config.toml
n_layer = 8
lr_router = 0.00157
positions = "rope"
rope_fraction = 1.0
qk_norm = true
attn_scale = 0.165
init = "normal"
optimizer = "muon"
beta1 = 0.9
decay_fraction = 0.927
decay_shape = "linear"
steps = 9891
dataset = "wikipedia_en"
Below are experts of layer 5 (counted from 0) of a mixture-of-experts language model. Rows are named router (the router's row for the expert), up (a neuron's input weights, with its number) and show model dimensions 0-223. Each number is 200 + 40 x the weight over its row's rms, rounded and kept within 0 to 999.
Before each expert's rows: a language model's description of what the expert responds to. This comes from a sample of Wikipedia text that the model never trained on.

# expert 19
What it handles: Common English given names like John, George, William, and final letters or pieces of surnames in lists and tables, such as Rand-y, Brend-an.
router,290,139,220,188,212,153,135,195,235,240,192,164,276,216,181,258,208,194,128,222,168,212,204,184,146,262,217,206,176,233,237,190,106,241,241,154,217,245,216,234,174,248,213,238,219,176,147,223,191,259,211,131,216,280,182,243,159,200,157,190,199,129,252,187,164,153,178,145,198,162,193,230,140,160,182,198,217,211,222,205,170,172,182,201,151,143,231,246,202,228,219,302,201,229,160,227,167,222,147,249,236,176,166,241,204,216,177,205,163,153,261,220,181,195,230,251,239,159,241,159,340,211,201,191,219,223,186,239,256,157,178,189,214,230,239,160,199,189,183,163,153,162,191,228,165,126,270,136,252,253,211,137,150,167,253,172,157,187,211,208,214,106,169,184,246,125,191,190,202,136,188,188,215,154,205,233,190,120,175,228,249,190,159,226,190,210,167,263,204,158,237,151,135,230,168,279,194,79,182,161,192,229,205,227,264,160,141,214,203,208,140,239,171,169,171,247,182,198,223,216,209,226,170,132
up0,191,232,213,200,203,209,162,201,226,150,179,226,193,253,206,183,298,193,193,236,95,238,146,153,245,203,222,145,194,176,190,217,227,179,180,243,276,178,134,187,190,270,234,159,192,146,230,256,218,256,126,225,147,220,230,161,189,162,197,193,226,232,253,219,225,272,156,187,272,220,163,261,126,161,194,211,244,178,162,205,220,145,215,254,231,211,223,238,241,220,265,167,239,232,329,242,175,191,217,181,173,177,264,284,211,213,182,161,169,190,243,186,200,213,221,161,128,193,211,218,181,245,168,257,160,176,218,256,184,259,210,171,247,79,171,214,279,224,227,246,212,149,151,132,232,258,178,211,278,169,190,153,148,224,192,149,151,209,190,189,198,146,219,186,190,150,113,197,213,194,293,197,153,152,126,215,198,192,240,240,227,220,237,183,229,241,177,203,252,135,190,254,160,215,180,203,214,160,278,174,217,210,205,232,195,221,209,202,148,163,242,257,203,187,196,190,248,190,273,249,245,159,227,157
up1,224,202,131,217,182,241,178,236,256,243,182,157,233,213,212,191,203,159,270,204,137,100,174,193,170,212,171,216,187,162,150,164,166,272,196,241,194,223,203,120,209,158,280,142,235,284,195,219,110,145,209,220,248,224,167,146,153,234,168,175,121,219,157,262,124,227,172,195,218,187,272,231,254,201,230,101,173,183,235,182,185,139,140,171,175,201,240,264,185,157,267,176,215,195,155,180,185,222,203,227,226,200,152,134,212,229,277,198,182,192,143,200,204,223,185,154,190,229,207,168,212,196,182,198,221,250,239,250,197,231,218,168,251,198,290,216,198,198,75,212,193,171,202,224,192,208,198,229,213,156,188,151,184,217,250,149,216,135,270,166,176,229,179,180,224,225,234,123,224,231,202,168,218,226,124,283,222,240,142,152,171,195,229,175,134,170,182,144,163,181,199,238,189,232,188,185,147,189,216,154,292,220,177,115,228,185,220,244,169,165,234,178,147,250,169,275,190,269,256,192,185,223,174,167
up2,125,234,304,185,203,181,168,180,182,227,166,179,162,198,221,204,257,253,180,198,184,154,255,207,217,189,251,241,160,212,139,180,159,193,210,157,99,154,253,224,222,199,222,193,139,149,158,186,184,214,144,159,256,218,106,208,133,234,167,201,139,167,179,218,228,140,165,226,197,196,249,305,199,213,133,228,185,194,200,246,222,190,141,185,201,203,79,194,148,202,155,215,188,246,174,224,138,242,273,185,188,196,174,210,225,252,166,172,145,153,232,195,194,156,213,150,191,245,258,209,223,187,246,172,137,183,300,207,185,173,261,195,118,208,215,209,204,146,183,210,218,147,162,162,172,282,205,241,154,228,175,189,149,125,226,269,251,254,197,221,250,205,169,209,148,202,206,216,190,180,291,203,260,200,182,208,181,223,263,186,126,207,288,241,199,187,211,154,131,259,223,182,150,194,265,259,187,175,232,217,185,228,243,154,184,261,183,240,177,149,196,201,224,228,251,156,164,223,224,190,264,249,197,233
up3,224,215,231,253,222,198,191,241,237,203,175,204,199,174,185,209,189,261,219,86,174,241,194,207,188,266,255,144,231,227,196,231,162,200,156,133,147,217,179,204,191,209,251,160,206,171,99,170,185,250,171,196,317,217,169,147,182,239,181,239,215,265,200,283,138,287,231,229,183,163,244,207,235,268,249,256,250,222,175,140,150,132,192,206,183,138,201,230,158,240,177,180,191,226,225,210,183,205,176,257,252,258,176,268,195,226,223,246,175,165,195,209,188,274,184,220,235,204,265,208,240,144,203,167,171,190,153,151,221,188,188,107,268,141,191,219,277,201,161,175,200,166,159,186,149,179,173,199,237,231,213,139,172,175,171,293,118,222,182,241,247,189,218,165,230,155,275,193,226,160,125,209,168,214,234,270,271,204,147,200,262,143,178,242,198,232,252,222,250,199,190,182,193,220,217,245,192,176,274,192,180,257,173,238,238,227,150,215,232,204,189,213,209,195,237,196,131,257,175,189,159,146,248,132
up4,126,222,191,163,152,180,187,207,220,201,247,197,168,202,199,173,192,219,155,202,189,158,226,202,150,273,329,157,210,208,147,274,215,266,219,153,170,215,243,259,177,251,195,157,226,174,210,196,185,248,176,211,219,237,157,163,192,317,223,218,211,164,162,210,133,194,185,212,191,191,262,231,222,167,188,140,166,165,190,199,214,207,184,142,246,145,229,169,243,166,177,207,183,218,196,248,198,181,272,199,227,164,194,224,202,245,123,261,164,273,259,177,166,157,195,264,205,263,145,308,215,238,218,147,219,235,159,181,185,213,166,176,218,174,114,209,227,175,240,158,217,222,240,136,200,133,182,275,237,156,222,152,179,186,257,156,201,229,179,199,230,179,175,232,209,196,123,300,90,171,188,217,220,254,167,263,156,250,284,228,212,156,207,226,126,170,188,193,167,234,167,176,143,231,159,222,187,178,262,270,151,191,185,209,161,157,158,286,202,209,231,272,206,196,209,215,253,195,251,207,209,259,200,201
up5,153,254,204,244,118,187,199,249,221,213,204,145,239,193,200,144,131,268,208,230,92,218,267,241,240,194,205,221,140,234,215,221,141,198,257,213,212,236,204,220,198,220,183,130,228,247,210,222,181,218,224,219,238,209,159,133,170,214,164,216,218,144,179,250,180,194,191,171,212,249,178,124,241,227,240,166,176,229,195,164,152,155,151,203,148,185,231,252,168,210,208,233,203,273,247,178,145,228,158,227,177,179,164,228,221,166,218,186,219,204,196,192,245,279,185,169,332,267,177,203,203,179,160,169,211,223,199,270,99,242,149,148,221,95,277,198,198,194,212,119,231,277,241,185,148,217,205,181,167,225,181,213,215,185,121,174,203,244,219,178,204,258,191,195,189,140,164,163,213,175,215,191,237,234,224,245,147,182,200,201,224,194,213,309,313,312,182,159,234,192,229,183,212,236,208,284,159,222,242,221,185,165,215,214,138,195,200,169,171,151,266,182,197,190,136,145,188,176,162,179,179,217,171,173
up6,225,185,226,262,229,131,174,235,246,220,242,159,214,154,268,280,182,188,181,173,289,166,211,188,161,240,192,234,235,228,230,189,145,199,159,164,163,287,172,204,164,251,165,186,226,261,201,258,106,265,249,193,194,204,154,164,302,227,203,254,195,182,170,238,252,240,211,177,188,183,184,203,145,193,215,225,176,268,205,234,214,204,243,195,221,242,185,192,248,169,257,291,183,238,250,214,153,158,190,173,219,229,167,273,110,261,255,212,213,220,307,177,240,234,178,240,192,174,293,229,173,256,224,139,169,146,191,193,125,227,164,243,158,245,232,211,241,252,253,207,245,163,201,190,188,184,222,209,241,220,219,197,157,203,158,158,150,148,202,176,242,180,176,147,210,208,179,249,165,209,282,210,219,187,134,200,228,137,160,221,261,226,248,172,175,141,208,207,257,219,159,235,270,179,227,238,251,222,193,209,200,258,175,214,211,191,279,239,211,240,184,195,228,198,222,228,180,230,186,261,140,116,193,115
up7,242,167,196,210,126,217,212,205,217,214,227,161,172,268,205,253,210,241,209,207,191,249,208,163,183,161,182,166,197,147,177,173,143,172,185,194,132,191,214,190,113,236,260,216,246,252,215,248,199,226,187,231,203,207,167,267,138,233,206,161,91,235,193,249,230,205,191,230,201,177,238,268,166,231,255,199,247,168,201,168,174,253,120,176,253,102,180,268,227,214,172,217,202,153,209,222,209,234,150,268,264,227,251,151,216,208,179,180,251,234,221,258,165,210,217,159,225,192,187,209,170,229,163,159,258,116,114,215,181,219,259,237,234,200,210,208,196,137,163,238,221,204,190,289,212,215,224,143,258,95,202,180,213,236,195,244,143,203,218,220,200,89,97,209,221,232,160,180,189,211,225,157,197,237,261,217,170,172,134,254,173,239,206,181,161,225,180,163,208,214,211,195,192,190,157,138,178,217,224,198,171,192,175,176,199,187,265,161,269,117,173,205,138,213,200,124,171,225,189,209,179,239,100,90
up8,218,164,176,210,219,185,197,201,220,175,145,214,227,181,217,215,240,200,236,210,185,190,154,203,134,161,218,212,180,228,215,226,240,212,145,225,236,177,92,231,116,186,249,263,247,171,142,191,223,230,197,191,168,240,193,196,176,206,209,163,169,233,149,249,161,257,206,213,224,121,220,152,208,169,210,228,195,221,201,82,221,236,256,145,167,165,188,270,198,143,210,155,190,139,236,211,190,225,158,109,184,248,227,178,228,186,130,173,137,246,224,243,176,257,218,193,129,198,256,238,213,213,245,99,124,232,195,243,218,139,248,213,216,175,223,174,131,261,205,155,155,174,246,207,264,230,167,206,213,268,210,193,182,185,195,289,125,109,226,253,162,216,184,205,249,166,145,141,141,220,171,233,206,220,226,217,197,173,158,224,145,131,182,168,230,253,238,168,155,162,237,125,122,196,210,260,227,163,220,194,168,228,127,191,266,172,176,211,172,240,180,200,209,234,155,145,98,179,264,211,189,160,191,230

# expert 15
What it handles: Digits and number pieces in prose and tables, especially years and figures like 2008, 1601, 5.9 million, 000.
router,216,233,136,191,182,200,188,179,195,307,244,188,273,139,163,125,223,295,180,169,192,178,230,225,249,140,239,205,227,99,235,149,174,170,145,187,221,82,203,163,167,219,153,175,165,147,154,207,185,266,238,218,181,181,178,215,263,219,245,225,182,202,193,190,222,227,143,214,289,189,146,188,202,225,172,143,158,221,190,229,171,211,215,180,228,228,234,126,176,191,175,164,225,143,251,154,264,246,192,180,238,220,176,197,243,177,221,196,215,221,172,174,254,210,238,134,144,238,164,180,221,259,181,181,248,164,119,194,181,210,292,231,237,265,166,171,171,226,208,244,228,269,205,250,205,206,265,169,164,146,214,302,241,206,191,204,215,159,218,190,223,235,195,188,184,195,180,212,194,185,220,230,273,260,180,199,152,173,159,128,224,246,156,147,242,249,211,156,147,223,211,167,223,214,196,236,203,180,211,143,231,211,180,201,196,145,171,186,239,196,135,198,152,219,119,183,259,91,109,202,213,119,208,188
up0,163,213,189,193,164,135,173,132,154,259,206,155,275,134,199,147,234,178,145,211,216,218,190,205,105,193,222,227,234,222,215,213,216,187,194,295,192,147,209,200,218,144,173,125,186,129,144,214,119,207,179,166,189,148,259,257,233,170,263,155,164,234,204,134,150,295,230,176,225,208,188,232,153,231,238,174,192,216,248,261,180,178,210,211,191,228,221,237,178,153,202,223,139,219,168,214,197,186,244,165,114,267,255,202,224,167,217,165,297,211,219,185,196,272,163,222,235,251,210,189,195,165,258,178,198,196,188,278,168,210,241,254,148,206,157,130,198,258,150,174,163,169,277,197,202,188,177,207,141,161,232,234,181,157,220,176,203,151,240,193,239,227,184,150,103,197,197,229,161,234,216,265,149,169,202,205,120,196,197,138,151,213,220,118,229,259,233,224,216,214,140,184,147,129,202,213,191,206,185,194,269,95,175,202,124,177,176,206,227,168,169,126,202,204,177,219,235,205,200,160,178,197,141,248
up1,204,220,179,182,179,177,270,233,198,325,231,175,233,179,259,269,191,170,150,190,150,221,182,207,220,237,150,222,157,195,152,180,155,214,195,137,179,145,190,321,258,135,273,204,262,253,182,220,166,230,261,204,114,163,247,158,270,132,212,185,249,277,171,212,254,247,220,119,181,206,159,168,237,217,212,221,158,198,197,263,263,144,208,154,180,156,199,248,194,212,211,198,213,172,211,130,217,183,191,222,160,133,206,202,142,187,184,233,171,239,199,163,211,164,238,202,226,195,202,161,167,238,213,166,170,187,236,329,216,195,169,178,203,235,220,227,172,185,141,235,231,247,182,274,207,187,252,239,251,299,263,266,215,184,177,209,186,145,155,158,204,183,281,211,149,186,215,152,204,190,179,266,204,171,113,182,231,167,192,191,204,188,103,231,156,166,230,142,133,238,211,158,133,214,183,218,191,191,167,201,143,193,197,216,200,217,150,201,224,194,170,125,190,189,234,233,192,125,219,163,193,213,182,166
up2,254,178,267,174,219,243,158,228,231,186,272,245,140,225,277,173,199,208,167,211,199,127,149,201,279,201,197,227,242,274,211,188,218,176,149,221,288,152,216,319,225,162,190,195,145,183,210,181,204,207,247,135,222,187,208,188,133,218,199,216,160,225,150,214,210,207,249,236,162,205,234,241,161,232,198,175,214,200,214,186,199,266,201,166,207,229,200,259,188,165,226,226,109,243,208,198,159,146,176,187,182,220,217,196,169,211,180,197,162,124,200,219,181,233,270,183,192,207,141,160,282,148,190,167,151,176,189,229,178,200,255,242,247,285,178,236,156,201,143,212,169,167,216,211,208,226,215,234,131,173,249,207,181,234,173,282,142,168,182,153,290,295,242,265,143,236,163,243,184,183,196,108,156,212,212,257,219,249,161,210,202,210,206,138,222,155,190,225,181,180,166,210,250,244,181,251,270,124,152,191,275,228,172,194,148,227,140,201,168,131,163,208,305,174,191,233,263,164,177,214,222,150,200,168
up3,198,74,229,161,213,212,182,238,220,227,146,220,185,181,117,198,255,242,240,203,211,129,155,242,144,167,136,234,217,220,159,140,208,115,188,189,213,153,221,169,175,165,132,202,185,186,219,277,216,168,177,237,208,132,174,190,227,191,129,160,224,272,132,243,181,234,187,251,240,230,218,128,198,223,175,209,236,189,191,221,207,225,225,223,253,219,200,243,247,190,80,170,170,195,267,209,199,155,164,228,163,175,130,262,239,169,236,259,226,170,171,185,170,198,198,200,240,185,269,204,267,247,209,191,215,292,273,297,234,166,226,163,184,226,186,231,198,190,200,241,202,208,185,281,186,239,233,223,205,243,227,165,275,131,237,221,163,183,198,155,155,160,235,202,101,201,151,251,208,165,223,190,226,148,173,196,205,160,188,190,190,164,205,147,107,216,234,142,155,228,182,202,236,192,169,153,156,174,187,185,177,155,145,223,146,216,162,157,174,167,297,206,140,180,144,263,208,228,250,219,183,203,176,174
up4,156,207,187,218,95,236,188,291,166,165,184,197,201,223,157,192,177,163,196,230,157,204,210,197,216,225,106,249,214,195,234,143,213,168,115,235,264,192,169,210,247,137,135,194,168,178,140,151,171,290,179,195,252,167,188,106,213,167,233,221,139,220,167,232,253,188,210,117,237,156,104,192,245,145,181,178,217,244,175,195,219,200,185,221,213,184,208,172,219,201,248,163,238,199,219,206,204,257,161,126,146,211,166,186,193,182,241,203,184,218,261,153,206,125,175,227,198,183,223,160,274,176,203,180,260,135,247,194,238,227,126,200,212,128,212,133,194,188,220,265,226,263,233,197,159,268,291,253,183,161,129,185,235,174,219,247,252,181,200,209,117,241,192,224,155,181,130,219,143,222,209,239,213,192,299,222,223,183,211,180,225,210,155,229,178,268,196,216,238,132,188,216,200,224,180,232,103,269,178,165,220,254,189,209,145,159,228,129,257,190,114,189,205,193,218,200,209,173,217,195,198,209,186,157
up5,172,232,212,249,217,109,233,224,162,205,255,204,177,202,187,239,229,203,133,245,172,158,249,215,208,226,218,208,178,209,163,165,220,237,175,148,226,254,246,118,244,147,171,217,193,177,171,212,187,173,174,184,191,80,201,220,162,265,191,226,149,193,262,272,146,159,197,237,180,209,169,265,188,134,238,278,184,201,215,251,207,162,198,187,166,195,208,226,219,219,158,132,196,198,190,203,240,134,195,193,290,237,316,104,228,233,206,190,241,211,218,218,233,144,247,275,170,222,166,182,151,192,240,179,240,165,114,177,148,210,240,216,205,228,195,176,217,174,252,223,123,210,234,140,237,182,227,171,134,161,202,211,214,111,220,237,209,195,160,204,212,266,222,281,179,122,123,164,117,190,171,174,164,184,185,194,225,230,152,199,165,196,237,168,199,205,198,145,169,264,177,169,275,174,191,220,113,166,217,199,246,163,188,179,177,282,152,156,199,171,210,184,240,172,172,214,184,97,183,146,232,182,248,157
up6,167,142,154,186,159,201,175,215,274,199,260,127,172,223,122,212,269,239,189,214,201,255,163,169,148,138,206,244,216,171,203,155,202,213,204,192,212,246,156,208,178,226,221,232,222,177,174,210,251,177,215,219,213,162,154,180,164,227,214,189,137,223,248,181,174,197,176,202,201,111,176,145,153,206,271,222,240,139,144,211,166,267,193,198,280,218,192,190,150,183,152,163,252,187,285,169,141,224,194,224,211,246,232,218,279,233,271,153,173,137,233,248,209,142,308,229,191,178,227,324,174,216,256,182,157,196,202,209,156,188,156,274,219,244,201,225,217,239,227,166,179,212,215,232,211,208,235,226,245,188,201,190,190,161,194,152,327,302,228,196,173,122,170,189,191,186,222,222,189,167,239,222,208,188,236,203,237,230,206,235,147,199,254,163,216,242,193,225,252,128,247,189,121,220,153,161,169,247,174,180,126,194,173,183,207,152,262,207,196,245,201,145,216,196,226,211,175,161,136,189,155,286,256,129
up7,155,197,149,187,192,167,140,207,254,240,291,146,220,199,204,240,212,223,220,183,149,208,264,203,163,163,191,174,180,183,222,221,213,175,196,241,199,151,148,212,215,191,187,169,135,217,202,188,170,171,178,174,286,154,173,186,211,198,175,195,223,134,153,197,219,265,136,207,279,222,192,242,231,181,192,160,131,187,191,201,152,149,147,166,195,221,183,164,175,183,136,160,163,243,241,277,214,238,256,172,120,130,177,285,184,112,236,192,276,189,138,157,218,241,203,251,193,249,182,149,250,209,214,175,247,155,188,192,170,244,176,190,227,258,165,171,172,246,268,174,230,185,201,127,218,146,210,133,145,167,197,189,172,186,233,254,161,170,148,209,102,229,126,187,155,237,247,227,189,319,178,209,254,88,268,229,256,206,148,209,186,237,220,168,217,221,176,261,229,235,156,193,181,187,226,251,202,155,189,112,209,196,233,179,186,171,226,252,237,226,143,232,217,165,216,202,272,174,272,208,212,174,151,207
up8,126,226,246,243,228,238,149,201,245,202,100,170,148,303,176,225,215,270,138,232,238,156,212,188,205,130,217,174,222,206,204,174,202,126,261,242,198,209,183,212,197,226,148,174,184,242,196,177,122,165,162,261,237,231,117,201,284,182,217,263,259,248,254,179,233,201,174,263,228,140,249,230,143,189,186,170,151,209,192,267,238,209,150,273,156,161,164,266,184,248,157,224,219,228,248,273,196,251,281,210,134,180,172,268,211,230,185,243,203,208,247,162,200,247,233,246,194,158,218,228,160,157,170,268,216,181,234,237,177,198,191,258,190,195,189,167,226,174,260,186,212,232,192,228,151,185,236,240,199,246,175,212,245,187,268,142,237,208,244,165,152,211,202,159,195,212,139,152,208,256,194,174,254,258,191,264,170,210,186,164,127,225,210,166,237,143,195,158,252,165,112,214,214,246,242,220,253,148,185,221,188,256,191,194,217,206,301,217,223,185,214,272,224,160,201,178,201,185,159,176,163,218,156,249

# expert 25
What it handles: Single capitals and letter pieces of acronyms and initials, often inside parentheses or after hyphens, such as PSC, SD, G, AC.
router,138,203,226,277,190,227,106,205,187,219,201,184,206,149,176,243,199,127,203,169,236,243,200,240,254,145,167,267,238,240,250,173,97,203,252,209,185,176,165,196,190,207,215,122,245,245,165,227,213,301,198,240,177,171,219,211,135,215,225,168,151,260,164,207,197,205,231,163,190,216,165,240,248,302,175,126,113,202,177,252,210,238,233,177,257,121,278,155,201,174,237,189,222,230,186,169,236,256,178,194,240,261,191,212,255,179,168,245,212,237,151,219,251,240,214,176,212,167,217,272,278,192,181,180,164,182,202,171,213,201,243,168,190,195,178,199,175,220,183,287,198,213,179,270,220,131,212,208,190,226,165,282,136,146,241,283,224,225,229,234,239,193,191,113,250,188,209,255,198,216,228,228,170,259,183,192,217,164,129,208,189,235,259,169,197,173,214,213,169,185,221,232,251,207,276,262,218,140,294,190,192,206,200,254,118,191,182,191,227,194,219,144,167,207,206,256,146,266,172,193,214,226,158,152
up1,230,229,200,195,255,215,194,301,162,202,249,175,218,199,219,189,205,183,159,240,192,219,84,192,206,215,231,199,159,241,146,205,206,201,193,199,223,176,286,222,235,238,166,181,195,192,174,203,175,175,279,223,197,237,258,189,200,210,199,214,123,169,159,144,264,190,147,198,144,177,250,279,239,173,195,185,307,232,218,196,198,222,221,217,161,192,252,138,199,245,183,226,201,198,246,152,195,274,221,218,145,294,261,260,216,201,185,231,160,207,172,228,161,264,211,114,238,171,265,265,192,198,252,149,253,225,283,121,161,184,150,232,201,189,234,235,243,242,165,153,165,177,196,148,212,192,156,297,170,158,168,213,233,153,203,233,138,209,248,217,192,223,218,174,151,227,230,252,224,242,133,238,157,127,147,198,167,177,183,155,244,184,127,235,158,178,199,188,188,235,167,247,115,174,236,190,212,158,221,184,181,121,175,220,137,208,245,246,205,205,220,218,158,159,202,192,202,240,150,164,212,245,148,92
up2,232,161,196,228,159,259,208,285,197,209,225,203,186,272,179,176,187,226,285,144,152,248,206,269,180,235,196,131,251,179,155,188,242,133,135,234,251,210,182,253,149,203,182,258,202,214,196,241,227,197,214,259,241,176,129,201,182,179,248,212,173,241,242,194,203,173,223,235,228,199,195,186,236,171,315,247,225,263,109,149,163,197,194,118,148,172,222,173,167,200,237,134,244,193,200,224,173,275,172,254,206,154,208,272,176,218,172,170,226,210,152,214,254,159,138,268,154,232,237,207,226,191,195,224,207,167,227,218,197,191,181,230,220,196,152,204,225,177,250,285,184,192,199,192,164,184,158,191,159,188,202,237,150,225,142,135,212,159,159,186,214,187,178,276,261,238,124,176,199,133,253,167,167,270,242,231,240,257,240,198,225,147,186,138,219,127,166,195,207,181,231,272,185,158,182,157,219,250,188,193,234,119,194,140,192,205,135,222,172,281,225,203,289,185,151,184,214,171,174,218,206,166,293,247
up3,204,270,226,256,143,218,246,242,161,218,144,208,171,197,173,174,220,154,279,148,164,259,236,187,213,233,215,165,140,197,213,153,236,179,216,297,242,237,205,170,158,240,208,144,163,215,210,210,150,245,226,263,124,216,195,247,148,209,247,170,243,264,272,183,178,263,175,197,227,218,169,246,231,216,198,171,158,210,193,213,201,99,162,183,196,186,209,243,197,200,227,198,196,209,178,213,159,254,201,179,239,224,241,119,174,121,232,219,151,184,161,179,270,206,262,223,282,224,197,173,212,204,147,98,148,268,179,189,192,146,205,226,187,163,217,194,127,177,268,258,192,179,208,232,255,166,143,175,258,211,258,236,162,252,180,142,176,179,267,160,186,187,231,278,189,214,226,176,251,285,203,186,261,277,177,165,239,244,169,188,214,204,139,206,178,135,247,229,159,189,186,179,223,184,196,203,210,185,288,189,257,188,179,182,85,189,187,219,206,254,228,189,227,213,284,214,194,251,227,193,179,289,208,160
up4,166,142,256,98,258,218,223,206,119,214,244,118,197,191,211,174,241,252,212,177,243,221,205,126,230,173,193,189,225,265,204,137,224,162,228,225,145,163,219,177,221,221,256,171,176,236,167,204,203,208,252,266,220,225,257,302,191,148,179,211,196,222,194,178,227,257,167,177,153,165,203,260,151,210,123,183,187,223,227,215,216,249,223,107,286,168,221,156,258,182,238,212,204,181,157,232,237,197,169,214,154,150,229,197,150,224,182,244,208,190,198,230,274,209,226,238,201,187,207,181,197,230,172,192,216,236,186,195,273,142,205,175,191,177,229,121,154,111,210,202,224,161,195,249,212,200,250,175,174,124,206,136,252,215,137,187,197,271,221,207,179,173,294,271,186,195,182,197,169,190,277,207,117,199,208,136,109,208,177,169,214,199,201,259,152,171,230,219,187,175,241,183,265,281,250,261,133,202,223,100,217,197,121,235,252,207,234,268,167,215,215,185,190,213,173,193,169,191,266,170,189,183,147,173
up5,170,197,245,255,182,161,167,210,254,134,238,123,240,218,189,145,247,212,229,194,162,222,206,204,210,104,134,220,246,302,241,195,158,217,172,180,194,213,175,244,164,190,226,237,210,241,237,240,175,145,169,224,231,165,203,191,96,196,172,155,217,145,215,202,167,208,210,182,151,223,246,211,188,286,221,155,125,217,95,211,199,210,205,213,221,197,262,144,197,199,149,161,171,176,236,288,200,209,254,225,214,169,184,253,228,161,231,243,223,180,223,264,208,207,178,225,145,149,213,81,178,244,162,234,212,155,214,229,231,212,240,174,236,213,185,172,192,262,205,188,202,189,203,257,223,188,207,186,122,163,258,249,249,218,125,185,241,196,181,193,185,181,201,162,289,164,201,160,187,229,211,189,193,166,230,255,214,238,156,135,173,240,249,150,236,210,223,122,239,236,158,302,151,229,195,223,218,180,205,110,227,227,141,154,198,229,71,187,212,210,170,180,220,208,137,164,137,208,127,208,233,146,218,209
up6,193,179,219,198,187,235,137,216,174,157,158,192,153,137,158,291,221,260,140,190,191,226,176,236,171,111,211,223,156,115,202,229,184,247,234,215,219,232,204,199,210,185,222,229,221,230,227,163,204,251,222,232,207,274,188,165,171,197,195,265,273,255,214,252,199,202,182,244,193,159,135,303,174,230,163,236,235,197,162,228,216,200,149,287,208,217,213,162,255,213,165,254,215,220,176,218,201,245,212,190,175,226,143,192,239,201,246,222,200,265,194,258,210,298,216,220,260,165,206,156,250,214,187,174,166,124,238,153,153,258,208,203,173,240,169,190,304,231,150,195,108,146,254,183,166,243,155,191,296,260,179,183,222,223,252,210,136,136,155,249,176,132,188,228,158,225,200,267,176,133,204,178,260,155,212,289,139,186,179,204,202,254,217,244,250,179,237,240,141,219,249,187,208,161,234,164,218,132,213,200,254,205,286,215,176,186,165,226,239,201,149,184,223,143,157,207,167,141,226,182,169,200,192,199
up7,220,141,233,225,128,156,176,153,185,157,182,200,193,163,184,221,233,219,183,195,193,187,224,240,178,235,124,221,225,195,258,178,224,189,260,166,194,119,205,154,248,212,231,176,196,224,101,127,153,207,192,237,222,191,234,137,211,240,235,189,263,229,207,246,180,146,171,177,134,252,203,225,172,215,238,210,222,221,155,193,234,133,219,235,194,244,238,149,198,208,145,104,247,227,214,219,251,203,164,269,232,140,154,170,259,182,241,216,201,206,185,198,163,225,250,208,133,180,172,171,276,235,198,210,239,208,287,231,197,262,154,250,198,208,193,226,180,251,97,204,199,234,211,237,202,197,206,160,241,246,262,184,139,223,182,189,212,237,199,293,162,128,158,184,239,166,205,216,179,259,180,145,143,201,213,177,241,217,186,285,147,237,178,220,262,185,95,161,241,198,258,111,249,239,131,208,227,167,238,156,232,176,140,145,161,139,179,250,192,189,153,191,273,173,211,192,232,217,278,226,194,267,155,172
up8,188,134,192,172,174,225,204,210,149,246,133,180,167,193,219,203,219,173,194,137,157,180,224,162,227,195,233,190,208,209,141,251,197,163,221,168,154,197,153,198,179,212,195,174,191,215,198,205,211,277,180,200,179,183,184,137,143,175,184,159,165,179,247,300,125,216,153,188,210,162,213,216,195,180,203,202,130,160,259,134,157,188,250,324,187,292,200,145,178,198,179,160,215,183,238,225,147,187,213,151,121,233,156,158,196,81,152,238,244,169,210,180,247,149,260,134,150,255,210,250,206,231,201,211,150,191,213,171,185,214,206,218,213,166,175,202,147,129,200,187,214,235,145,170,262,149,229,205,154,183,170,123,186,192,207,243,199,260,265,143,237,171,170,178,276,216,149,270,192,235,174,232,247,168,175,211,208,183,231,261,176,200,185,207,248,243,225,229,180,188,100,153,145,193,184,250,264,198,325,202,200,222,215,243,206,195,299,198,188,236,110,162,220,241,190,141,240,205,253,223,139,212,181,190
up9,203,244,212,284,178,128,207,276,144,220,177,225,181,255,181,192,218,249,210,278,104,219,207,118,161,256,152,138,150,167,232,214,251,266,276,220,195,179,199,227,129,193,134,162,232,276,174,201,196,198,215,283,195,183,191,227,238,231,219,121,155,140,286,205,188,135,178,194,258,223,225,192,218,190,182,184,232,207,154,167,176,187,229,160,253,175,225,250,179,210,130,218,100,191,182,205,224,228,240,189,158,246,143,158,213,231,188,225,89,234,215,202,184,217,283,162,218,212,204,157,249,169,210,296,188,177,205,246,218,159,215,171,185,172,191,193,154,204,233,148,264,242,194,206,191,202,245,160,158,152,156,148,153,218,249,203,245,180,158,220,178,254,109,212,148,205,163,133,233,187,198,161,205,144,159,210,127,161,214,196,191,215,215,250,188,146,207,225,201,169,199,290,193,206,202,240,224,199,233,136,124,277,186,198,172,244,223,179,231,209,171,143,239,188,281,180,172,210,244,199,190,181,227,191